config.yaml
experts_per_token: 2
routed_scale: 1.41
norm: "layernorm"
rope_theta: 10000.0
train_tokens: 487800000
Below are experts of layer 3 (counted from 0) of a mixture-of-experts language model. Rows are named router (the router's row for the expert) and show model dimensions 0-127. Each number is 128 + 24 x the weight over its row's rms, rounded and kept within 0 to 255. Numbers have three digits each.
After each expert's rows: "gets" lists some tokens that make up at least twice as much of what it gets as of all text; "raises" lists some tokens whose logits its average output raises strongly, later layers aside. This comes from a sample of Wikipedia text that the model never trained on. Tokens count by the router's weight.

# expert 101
router:135149108125147158091139168140140110149097134108098157093105161116151133158113123150104147131149171154121165144111165096087148127151159136098138168128106093156157093113126113099096114134091121154161138103104138092129151150094135157138103155131128110150153091162127158099154154106154132101096101092129103096148162115116155106111152156106114098102104163142096092126118133135158111146144
gets: "ar", " United", "ur", " Ar", "-", " Lo"
raises: ".", ",", "ist", ":", "-", ";"

# expert 19
router:168149152126157149091144150153173146151093153107111130110114181137149128111111116148084158152109147146128156164098150101114154125162130118104150150138116083148151098124138093111105130125092127108161121093146126107103134133110109165145098157148155099143109110149095161155165148108147148083098096101139112124130166138138155097122137160109093117095101149159111098113154145129139085139143
gets: "ing", "im", " to", " a", " X", " Em"
raises: ",", ".", "'", "s"

# expert 69
router:156130112094161135104148147178151108158101116106107132136145147140167118127098099156088146146120148138163161147114134102100155149141145147110144110109116103173123088109119094132104107086113134115143119099124085116106150125115124134178117146168144090123124107157155159097163173130144141093108085101147108101141150105110149139104151144094111107111121149169153121162074143137144132130159
gets: "'", "te", "el", "ke", "ive", "ley"
raises: "s", " |", "-", "n", " and", ","

# expert 59
router:149166138102153155095142161106103121177110121094084138115138163150151146163103118136141180134142135141131152143103144087127163128164143147090118121109131101146138100144102101100101149124103104143155126100128150109109124136129135138153091136152100096175140112156117161132154156119140103106092106094125138099168161135114167117090150144099098097106088149147118093135105101142149092154149
gets: ")", "\"", "),", ").", " It", ","
raises: "\n", " by", " (", "===", " in", " "

# expert 87
router:155157122112156153100158156134146098155101138099100146098102153130153117156103096159106154147131156163129157154102161101101163132155160130104139155125101103157150100112139103112105131155100151149160147101120134096149158150095119141153102152154137102159154096153140153120154159111149121098099103101135100101158156139112159103109151156098100103102101157153107107142121152154156102147155
gets: " be", "4", "8", ":", " —", "6"
raises: "ical", "ique", "ivity", "ming", "ism", "ă"

# expert 91
router:148146072115126147102136155132087130135111142106112125132118144123141081134128126127112145149113113146127128139111135082113136114142130067112177151115123094119114135100112119179177142112098138127147058108133148119121136119157195121145128147113059099118093136148161143138135095128128123100099086098129087089125143138116151124133131123117085093128119142113165113152114131159116108167156
gets: "e", "us", "ed", " of", "is", "in"
raises: "s", "-", " ", "lie"

# expert 28
router:156163113116161153092160160143142098152099134099095136104100153131157118143099103158108154127130152163132157147104165099095147126168159141104135144129106099157148094116136103123098119147100146136159140096121140093148147148095130153148111150146133102155153110160137148132159160113153130096097097100137102089163156142102159119100158152098094111097102155139096105132123153158150105150151
gets: " University", "son", "ce", "ine", "ac", " School"
raises: " |", " and", "man", "fa", " (", ","

# expert 120
router:154158122113158149098158153133146101154101139099098144099102153135156119153105098160107156148131154160128156151099161099097161129160157135101136156122100101155152099111145100107103126155103154148160145104120132099149156153096117141151102153154136102160152096156138155121154154111153121101100101098136101101151157137112158102104154153098099105103100156152108107143122152155156101150156
gets: " re", " States", "|", " the", " State", " US"
raises: "ity", "ong", "ated"

# expert 108
router:135143149093163146122155151142113114122112104111083155164104167157136138165111107105102159115137160140148135154120140118094165157142164120104139127111087101110155095110135111132147114125097133125158071101123108114182146167091125096117125175142106112097137128152133148098149131151146104126113114098170104113123146112124150084098170120101105099096106157158106108121106152158149119162131
gets: "t", "n", "k", "m", "l", "p"
raises: "-", ",", " and"

# expert 85
router:140167101109140111121155148135140098127123168116136169139154145114162102130097156135136142163140142112108100169124129104125152089140167132096161163143121088149132102104110123149161158090106137153132109097100183152130130169122129159131153174156098110140132098151160163139127141129158092112117101099165088120148115082153140088134108136093078113110127135137113122117156140160119110140156
gets: " was", " is", " were", " are", " be", " had"
raises: " a", " ", " an", " the", " in", " p"

# expert 14
router:154157118114156156099156157139146100155104142097097148099104153133153115152107099160102155151130155162129154153100163100103157132157156132102137153122098100156150099116141101109103126158100153150156142099125136099146158151092121143153103148151140102159155096157138154120153155114150115098099101101135104100153154139112153104106154157099103102100100153151103102143121156154157100150154
gets: "4", "5", " or", " of", " then", " and"
raises: "les", "ide", "pha"

# expert 121
router:146130108110133162101160154124162098151095116093103143109140124118133099131128105120130132126115163158117160161094160088104133140166141116086133141111107087151136132098145099088141161105089130132151133104137143090153147128128113151157092160173134104141167117158162163121152167105177119098103106102148114123144160159123153118101153109115104123089092150132108107105155110144146099160158
gets: "di", " Pa", " Al", " De", " ex", "ia"
raises: "s", "-", " was", "um", "ta", "on"

# expert 93
router:152160118117151156098157159137147101157099139097100144101102154138155119151102095159107159148128156161128155154100160093100158137159156129100137154122099097158149100115143103112106125156106152150157144102121138101146156154093116144153102150151141102155154096157140155121154154113150117100099102098140102102149152139111154104104153157098101106101101154148107107141121153155158100152156
gets: " National", " O", " on", " Mar", " American", " J"
raises: "osa", "ac", "ade", "ate", "ates", "ar"

# expert 66
router:156156114112153152103156156133145102154101141100103146099101151137155114157103093157108151150128152162132158154105159096099161133157155132100137154125098106156157102111137100109102128156101150148156145099121133100151154155094118140152102151156138100156153095152145152118155154108152118096098103101139103101155161141112150102106157155099100105099100161150104106143120151151153099148157
gets: " ", "9", " over", "z", "up", " All"
raises: "ical", "ín", "ball", "int", "ic", "tro"

# expert 123
router:154127119081126138116156157117105155150096153100184127108116126135149111141118139078080156086167142168135147151111139113142104144141120160120140126129126123135134081087168111085116112162099143145138127122137153132109130093113082146161135103141118088115154110147158150157178134126149130097131122108166112096140128137101156095087152149122100096115104137139165135098127114161170114145105
gets: "ra", "ta", "ma", "na", "la", "ba"
raises: "s", "e", " "

# expert 58
router:115168106099131133104154154134134104152109147092096121120094118126133105127109101136128148156129133134157141160104142086107135136151173108110138139148122095135149098102160102126156100136102120152151102110119156132104156130159139108139078156134120093156114101161154158166153142089180103092101106097142090120167157129129156110115157119080144122108127146117087119102161136169143102149171
gets: "me", " but", " Me", " Man", "ra", "et"
raises: ",", ";", " and", " &", " |", " of"

# expert 25
router:130159143102151159121155143101137115155119110101089120137100127081141160126104099102125157165089124145149130125097113132112142113164143148114154154126122103129135119137075104161075123138117091158146160097142149100166137128111136110158107140109086129159165099145161156138146105123166141105111134103165096080130143156151139141142165117144104119090139143072099103146112152159099128137150
gets: "ation", "or", "ion", "%", "es", "ment"
raises: " ", "-", " (", " |", " in", "men"

# expert 23
router:153157119114156155099157158135145100154104141099096143099103151132154116150104095157101156149131152159130158151102162099099161134155156134102139155121102097155152102113145099109103128157103151149158143103121135100148156148095121143151100152149140102159155094157140155120153159109150118102098102101137104098154158137108152099103155154100101105101101155153103105145121156155157099149155
gets: "–", "9", "\n", "1", "″", " the"
raises: "ol", "ox", "mit", "over", "mi", "out"

# expert 56
router:155155118114158155100156159137148098160100137100098146102108153136155116153101099161108154147131155165129157154098162099100158135158155134100140153124101097157151099119141101111107129155104153149157144101119136100146153149094121140154101148146139102159154097157141156119154153111149123097101104097137105096153156142113156105109157155097102105103099158153106103142122154158157101150158
gets: "0", "1", "4", "3", "ure", "ue"
raises: "ient", "ator", "ature"

# expert 95
router:143154115078129117107160138114084129147113146124112121134118140138139079165128166132107156119106166155159151167101112115088150066140069114117162155111149117147123135100113110147158153121108116142131121111111138111170127160117110121124116077141100108133146131159091164150123106121157139116123119120184095116093146166090159098118157136148085142132105137137104143155090136165132107134121
gets: "e", "a", "o", "i", "le", "u"
raises: "i", ",", "-", " ", " and"

# expert 1
router:157155114099108162105158153120102105159100148104135130094099145151159115161137091138115147122114131172099152164108158102101129117147164138093097149103099103162115118113124106135118125137097177152146097102158091129114150116128084141102109172128143100128139118158139150143164135108146153092107082096161119112114160170111164118112134158122106105106129155105104098103100145127139122165151
gets: " Re", " Sa", " Co", " De", " Ra", " Ha"
raises: "s", "i", "al"

# expert 90
router:144147095134125155093132163108143127161095095099088129135110135144157084134096104164131134161134116182085148144124152096108167101145165125098147145136106093148160132160120095110112108157105166116162138099167134125140136138110113090132110123109095113126117144155158152130136132142127088111101135093106080153164136129123163139126160112123100105101111156153107112153099176122134133128171
gets: "it", "z", "id", "tion", "ill", "ut"
raises: "-", " ", ";", "\n", "s", ":"

# expert 16
router:150125093100135157097141144117152133136128155089110168104144171160124132146114163131115146158154141136126154154114143117091140136153135138099152114133130097146128099165158106159139128153106147093151130119160094098119134135112090108149115147144156102136122097148164145133149118157151096115116124105087113087124161098079155106108109192110097087114091155080154109163143102107142110145145
gets: "d", "st", "g", "der", "s", "um"
raises: " ", ".", ",", "d"

# expert 83
router:152154118114154154101158158134146099156098143100097145104103154130153115153105096157103155149127154163129157157103160099103162134153158134101140153121099100155151100113141106108103127157100155147157143100119135099148153154094122145156103151151140100159153096151140150120153155110150116098100104105137101101158157140113153104106157158099102105099100153148100103141119156154155097152155
gets: ".", "f", "8", "li", "9", "sa"
raises: "We", "s", "Biography", "H"

# expert 13
router:145161111100132152128136145091095110130123055137152173093130170114149157134166131135103141134160095102118127081109139138108144128124081146127122154108112117121146146164085138160168161099107129170132105110157126147159090116117175123149155112149147143095162129135150126156146084120128126105126161113164108099143113098139137137158125148147097099112152131113159108167085117149135139125137
gets: "s", "es", "ors"
raises: " to", ":", " of", " as", " in", ","

# expert 44
router:154155118115154156101158158130148100156102144098099145099103153132153117150103097161107158146130155160128158156100158098101160133159161134101139154123102099157152098114143100110104126158103151149161142101122136101147153150096117142152101150151141101157152098152141155118154155112150120098100101098137103099155155136111158103108155158099103104097101159149105106142122151154156102151158
gets: " \"", " ", " W", "3", " E", " all"
raises: "ient", "ized", "ador", "ance", "town", "ง"

# expert 109
router:154159117113156155099156157135146099156096141099098144100105154131153116153109097160104156149129157162128155154102160099097158131158158131106138155125101099157154097116145102111105130156104153147157146100121135101152155151093116141152100150149140102157155099154143158118154155111149121100101104101139105099154156137109151102105156156097103105100102154152103104145122151157156103149158
gets: "1", "5", "3", "0", "2", "age"
raises: "ended", "stock", "face"

# expert 60
router:152156118110157155098158158134151096153098142100098142099104155135152122153103101158103153144133154160128155153097162102100162133158160131105139155126098099156150101112139102110105121157105152148161148100118132099150154150094122141154105152156137102162150097159137151118151154107149119095101102100136102102152161138108152101103153156101102104101101152150103104142122154158154101147156
gets: "\n", "|", " November", " August", " July", " June"
raises: "nomic", "bot", " camera", "weight", "ved", "orrow"

# expert 71
router:153158117114155155098155158136146099151103137101100143100101152134153117152105100159107158148132153162129157153099159098098159130156155133102140155122099098157149098114142101109104129157102154147157145099120134102149157150094117141154099151152137102159153095155143154119154155113151119099102103099137103101152157138111155102105153155097104107100098155153105104140121155157159098152158
gets: "\n", " a", " Z", " well", "z", " known"
raises: "toria", "play", "book", "face", "ron", "word"

# expert 10
router:153153115113158157099156157131144100153102138101098144100103153133153117153103097162106156147128153164128158154098161097102161134156158132104140154121101100156151098116147102112104127157100153148160146100120134100150156154094120141154104150151137102158154097153139154123154158110153117095100100101137102101156157138110151102107153158098105107101100155149107103141120153153155101150156
gets: " ", "9", " in", "8", " con", "3"
raises: "son", "Studio", "ces", "cies", "tors", "olecular"

# expert 46
router:162156147122138149104140152137118174154118118109104128123139139094108140103129099136176121128143102124172147101126143114108146086144139152113143169096114103127067155139114115168152122149109163122152153118103106127125130180083117139112122140120168105128160120158161138121164139103093136089116094098159098115161141142134152094101152148107171080109122144105131104094166133167142117127149
gets: " name", " List", "-", ":", " single", " Born"
raises: "\n", " ", ":", " |", "\"", ","

# expert 70
router:152159120113156152102158156135147097154103139100098146097101154133156120153106098158104155148129154164129154150103161101099159131157157133105141155123103096158151100113144101109105130159106155148157145097121137101150156149093119141149102151152140102159154099154142156122155158111152119098100103103137105099156159136111157104104155155099102106103101156153106104142124155158157099151159
gets: ".", ",", " most", " former", "ice", "8"
raises: "point", "track", "wer", "a", "lor"

# expert 21
router:156160119116155155102157158135146098153101139098095144101101155134154116154105098157106154147130153160129158155100159097098159130154158133102139153125102102157150099114145100111107130157104153144156143100122135099147157152093118140153101150152138105160154098154141157119156157110151120099099101098137103101154156137110153102107153153097103106099100156150104100142120155156155101151157
gets: " |", "6", "\n", " had", ";", " have"
raises: "gastropod", "cular", " Affairs"

# expert 30
router:164136106116155180092141163138139116154096095098090122139091151113141090142099106145132156115138140166115144157094155106093145151147145151102129135135094097146152133087127100098141139173101112149154161106138111101126111114114133138142122149123150100153140091152127164144157151098151111098105110102125101109153169097160155124121168142113118120095099154148151101155138152161143093151159
gets: " that", ",", " which", " The", "th", " who"
raises: " they", " he", " ", "\n", " well", "."

# expert 80
router:154157120113158154100156160136147099156100138100098146097103153135151115153104097160107153146128152160128155155100161099098160134156158129106140154122099101154149097115142101110104130156103154147157146101119137097148156154094120142154101153152138106157154098154139156120154159113150119102100103097138103101154159140111155101105155156098102107103101154149107105144122154157158101149157
gets: "1", " after", " a", " ", "6", "age"
raises: "lum", "s", "lli", "lat", "te", "cr"

# expert 102
router:169143129110145133090106161131127094125121129097097124117115122153149124166116100166097157094145151084121142154111157097110161180150170102102146133095110100164128101121150099101138131160100181158160162082096136149124128137141126119134111156102133109115134147152141153124128149104109151092090101085124111099141145127140159100098149165111094109097125158134113133112174131137139125156122
gets: " B", " P", "B", " L", " K", " H"
raises: ".", ",", " in", ";", "s", " "

# expert 40
router:143172128119147157096144149113113114149109095096108156096086153155156109157106110160119156169130140130132148158100161095113151107161149131097140152131106100155155098137118105112094126159101163154161132105101158108126147158095123145136112152133152095139148114160112158128148143118113126096104121099147116118134159128118158125117153147078114098101099156153104094176118161144143082109165
gets: "==", "===", ")", " =", " ==", "---|---|---|---|"
raises: ".", "\n", " ", "al", "---|---|---|---|", "y"

# expert 36
router:143164148092152162113142144122151094137107100101138115130113142130129106152110131113148142158153121178088143151131131098096142158125172133116152126141144111137078141125139124113092133118100169103159090140165130090179138119122138149160128178141104097112088108133098158155136090118158131127090089105179119093133143096098158142117144165116120110104109148117097090127146095156124106132149
gets: " to", " not", "to", " can", " would", " into"
raises: " ", " a", " the", " an", " in"

# expert 79
router:146119099112120153112158148187121109158132129118161164140127146097138130175142145142159150167138109145152135122096152109097118126145138109103144171111116109118159138101177102172086105115109105122167092091129111074119173151102143131139105117171107091108109081141119162109164128119139136109101109115126114098133121135102151139114156107107135142095147137118086129147137148107120088158160
gets: "al", " his", "ic", " her", " their", "ian"
raises: " ", "-", ","

# expert 43
router:154158121114155155099157154137147099154097140098097145099103153135154117151103101159105156149130155161125156152099162098100158134156156129101141155126100099156152098115139098109102128157100151147157146097120137099147154154095121142152102149151140103156154097153140158116154155112149118099102102100143101101154155141111154103103155155096101106103102158150106103142120150155155103149156
gets: ".", " ", ")", "8", " death", " life"
raises: "val", " Succeed", "king", " Conservation", "ning"

# expert 48
router:126145120154148152119147145088084152140107121112113085152111153140156148154110131128146140094097155151093142135120123133126145135138140061127121081081146118152141119114106111140146133131125078155120139116123167123174143162109152087162167086087097113111124110140081149084140104136102167137113132122118105106156141147159138178107126145140101095111110139154160103138112164097147107115139
gets: "5", "6", "4", "3", "7", "8"
raises: " ", " (", " to", " a", ".", ","

# expert 57
router:109167149144155144128140139087115151132127118112116150185147157123142097118131129092131156097131117148111097161137155102104149117158123132113102170102095103148103118156114103164132105165098137189147086109172111096117149120173115163170080127152119091153109132151137159131146117143129113089111118108125124125135134102119158122151151131139093107113107153125113116148086079171128108107146
gets: " he", " it", " He", " I", " It", " who"
raises: " ", ":", " in", " a"

# expert 42
router:152156117113157156100158156136144101157101141099096145102105153135153117152108097158104152150129153161126159154100163097102160133156157132100139152126101104155151098117142100113103130155101154146158144096119133101149153149093121141154103148153141101159153097158140154119152155112150118096099102099139104099156156139110153103104155155098102107098102159150105103144123154158155098150157
gets: "3", "2", "5", "1", ".", "9"
raises: "ious", " Democrats", "ping"

# expert 18
router:154157121117153154103158158136145098156098139101096147099104152134153114153106096158106154149128153161128158155103161096099157130155160132103141153126101097155152099117142104111105131158101154148156149102120139100151156149091118142153102152155138103159154098155141156118154157109150119101101100101138103101152154141111157101104151154097101104101101159149106100143121153155157101150153
gets: " a", " are", " Le", " is", " f", " Ar"
raises: "arian", "acy", "sburg", "ally", "ington"

# expert 2
router:134162146117144153102164153147137122156092141102110135119083123150170143177114108162124160155150111133129165153096170104112152110157157141098133148122103088146174103118161097097123141125095143144158139105128115106141142128101140136139114123162128106119107093143144157112155153123119142106098123093129094105162153131136154112113152164086079108105111151129103097116131104158180107122168
gets: "s", " first", " their", " its", " new", " other"
raises: " ", ",", "-", "s", ":", "ly"

# expert 20
router:153146151110130121126150123171147137102129113128113103114116130087089102165123121151164136166157084123158127143137053120125070160143108078120111100156114122149139149127092131106167156127119122157132100131100172125111167103141152159123150148118116119141102121147147140088109140119150097125136105130112099120080113093126126110124147164131112113113115085120178125150082118140077137137140
gets: " for", " by", " on", " with", " from", " at"
raises: " the", " ", " a", " an"

# expert 75
router:145163089089127146106166154125154129150100130094119132104091121164129105154109109117118151135168115136112155167129167114090128161170145132102098146148101098139102123138167128108105095164082141145133141101136122129129133099078118109087105151114136102146159100158161153133160136130157149103125151095110129124139148162111166110108123148115123091108095171102120126085115154138168102151140
gets: " F", " G", "D", " T", " D", " P"
raises: "os", "ul", "z", "lo"

# expert 97
router:157158112129149161100158163139154106164102118101107136102111141120143096132107092161113156152130148152133167153097159101102152143164153150099142156134090097154153102127126092094104129153102145150156145100140128112126159149094110130130115151147141097153156097154135149122152156104147124105094115097123106103141154152096165100121154150094100089101095158142100102137138120157149097159151
gets: " S", " C", " M", " N", " $", " +"
raises: " |", "1", "3", "4", " (", " "

# expert 8
router:152159122114152152101159160130146097154099141100100146100103152132153122151106093160102158147129154163128157153099163097099159133158158137103139155124100101156153100109142098110106130157105151144156145099119135097147154147096119136151104154152136099157152097156138154118153158109151119098097104099137102102155159137109152102104153156098103103099103158146105104140125155155156098149154
gets: " the", "The", " co", " pre", " most", "ster"
raises: "play", "cen", "cy", "inspired"

# expert 52
router:155071122105100088119074142148138092130101172112121099118114097136108126158121096151104122166150152121150136121107142110130136135143145157104144155095106127159164123170087103131146138087112118141141128112155108128154145109174098158125095157086162107162124123144132130128135092121168149147121101114141126100156161136088148116118074148099166129096108151146115122162144109141126100163126
gets: " (", "-", "–", "(", "/", " ["
raises: "1", "2", "3", "9", "7", "B"

# expert 114
router:155156114109159156101154156137143105158106139102103147097102151136158113158104096163105149151138149164128155158101155096101160131155162138099147155121099103156150102112139101115112135154099155146154142097120135104149155154097119140154104149150136100157151099152148151122154158110152123101093102099143103099158156138108155102106156158102107106099103162150107103141119154153156095152155
gets: " ", "at", "end", "ir", "f", "art"
raises: "mit", " this", "mission"

# expert 31
router:151112131127155164093144150123117108162112116098108117131080166167167154155105087169083133125097166164119158148117158107102162127158149115102136146120120112147113102128086101116095141156097119148146149091102145100152120159107107126156102101115113107140155110151114150097169127112115115112088125115146123107152146165112153132140147172115118082088095161137131114119121158137131131163143
gets: "3", "4", "5", "2", "6", "7"
raises: "′", "'", "2", " was", ",", "9"

# expert 122
router:155156118111153152099155156135147099155102142100097146100102153140154115152107096159105157151130157159127154157100158100101160132157155133101140154127097100157152098112145102115110130154101154148161143098122136102150156152092119143153100148149136100159150094157142156114155156110149122098100103099138104098156155135115154103105153154096104106100103154153108102142116152156156100148158
gets: "\n", " of", " was", " were", " Total", "ot"
raises: "under", "where", "print", "dorf", "water", "ig"

# expert 116
router:166147112099156160092151160121152090126095128102108148108142136129154115181079086169118148144135121157104157137080120093116142150149154149105107131122108095141160113094162105120138162116110152166149147097143131134140156126104131149135124143136128100152142131168152150133160146152136094095106093096139095128151166133146157105105130144088087107100102151129104093144121124158128099154147
gets: " in", " at", " In", " on", "In", "in"
raises: " the", " ", "t", " a", "s", "st"

# expert 7
router:153155117116157153099157160137145099156103140100096147100102155135154115156105098157104153149129153162127155154097159096100160132154156130101139153125099098157150098115142102110104125154101155147157146098121132100148155149094120142153100149151139104158152096155141157119153155113150120098100102099138102100154154135112154106103154156096103105098100156151103105139120153154154098150155
gets: "2", " (", "7", "6", "tic", " well"
raises: "a", "o", "ed"

# expert 103
router:138156112155171156114138149124143137133109162094125177168112140096158118127100124145117157143103134160131153133118139093118133121150129088105125129129110104098157085092155094109144148162124151142151155118112150092145130147128125120173114122134096104151128122150127167142088166117098155101074087095152103160125155116106158150143137113098088103103131148155113070089121117133125097153114
gets: "in", "on", "an", "il", "ri", "un"
raises: "-", ".", "d", "o", "al", " "

# expert 26
router:152170129087145159096165145102108144158087112106096124125134131123106141153101111147091145134148132127126126151102148105104171151148156154103131129101094102147147107118154104163096147164102122113163146094110106102154169153102085134140097150129142112154129107145091163143147137110113135095111110096100108083144150139155157146125153164115140162091093151150142104117097160156138111162132
gets: "S", "N", "R", "T", "E", "F"
raises: " ", " |", " (", ".", ":", " was"

# expert 17
router:156136100116136152140160144117108098157128170121112121120091098148164124147173146100128152147145083110141141109129108127100112132136081162146109159090108113084155153143104143170137114099122107109115088101113116153157093103165148097166097161151119115086109107143126136158145101102093088124120143113142089163122134125140152122107077112168090119121128139155139113155123157122142153164142
gets: "s", "es", "rs", "ations", "ens", "sp"
raises: "ps", "s", "ts"

# expert 118
router:137165108117131171125102159147137095136109155108109124126118138157142148131083103116126169099098128145089146138104145103112156108154138142102141138116089093174123108150119105134114155139119117148156140103095098100166156124102136117140143124129200081160125112158134156109141117083135159108109147095116096135162166092134153124119157126091103094142107161111101127153124161134165095136157
gets: "th", "c", "ent", "C", "re", "st"
raises: " ", "-", "s", ",", " in"

# expert 9
router:156157113104148153105161159130149101157103139100105155092102151135152115147101095154111153160130142169130155154095154100100155122160158132101128164119101100148150098111150104109113116159098156147158136098127130103143159144100124145145108155158142108158159097158142154124151154104157120100097105096134098108145154152106155100112149152101102099104103163142117106144125144153165099159152
gets: " re", " St", " Re", " La", " de", " con"
raises: "atus", "ep", "ella", "ate", "race", "ates"

# expert 107
router:157156122118158155098156161138147100158099140100097144101106151133157118153105098159104155148134155160125156152099160100101163134159155131101139156124101101155148100113142101111106126156102151148159144101121135100148155149096121142152100147152140105156153097154144159118156153111153119099098101096141103100153155140108156105106154156097101106101101159149106105142123154153158097146156
gets: " (", ")", " V", " p", " the", " family"
raises: "io", "ín", "ency", "y", "ious", "ó"

# expert 37
router:157155119117156156099156159136145097156101141099099145101104152134152117152105097160106154146130154161128157154102163097102157134157157130097142155126101099155150100112140102111102127155100153147157143099123136100148155152096120140151102150152140102157154097151142156124156157110152120101096101100135106099156155141111154102106157158098100106100101162149106105142119151157155102153159
gets: " ", "9", "8", "0", "7", " Ro"
raises: "day", "rang", "^{["

# expert 76
router:150153117115154153101157160131147098156101140099098141100101151136150122153103097164103158147135155160127151153101162095096161133159157135101141153126100103158149102110140097109103124155100151144160146098119139100147157149096118141153105148150142102157151094152140157120152157109149119096100099096137103100158156136106153103108152159100103105101102157150104105139122151157155101147155
gets: ".", "4", " a", " one", "°", " km"
raises: "d", "ed", "od", "ved", "dan", "grad"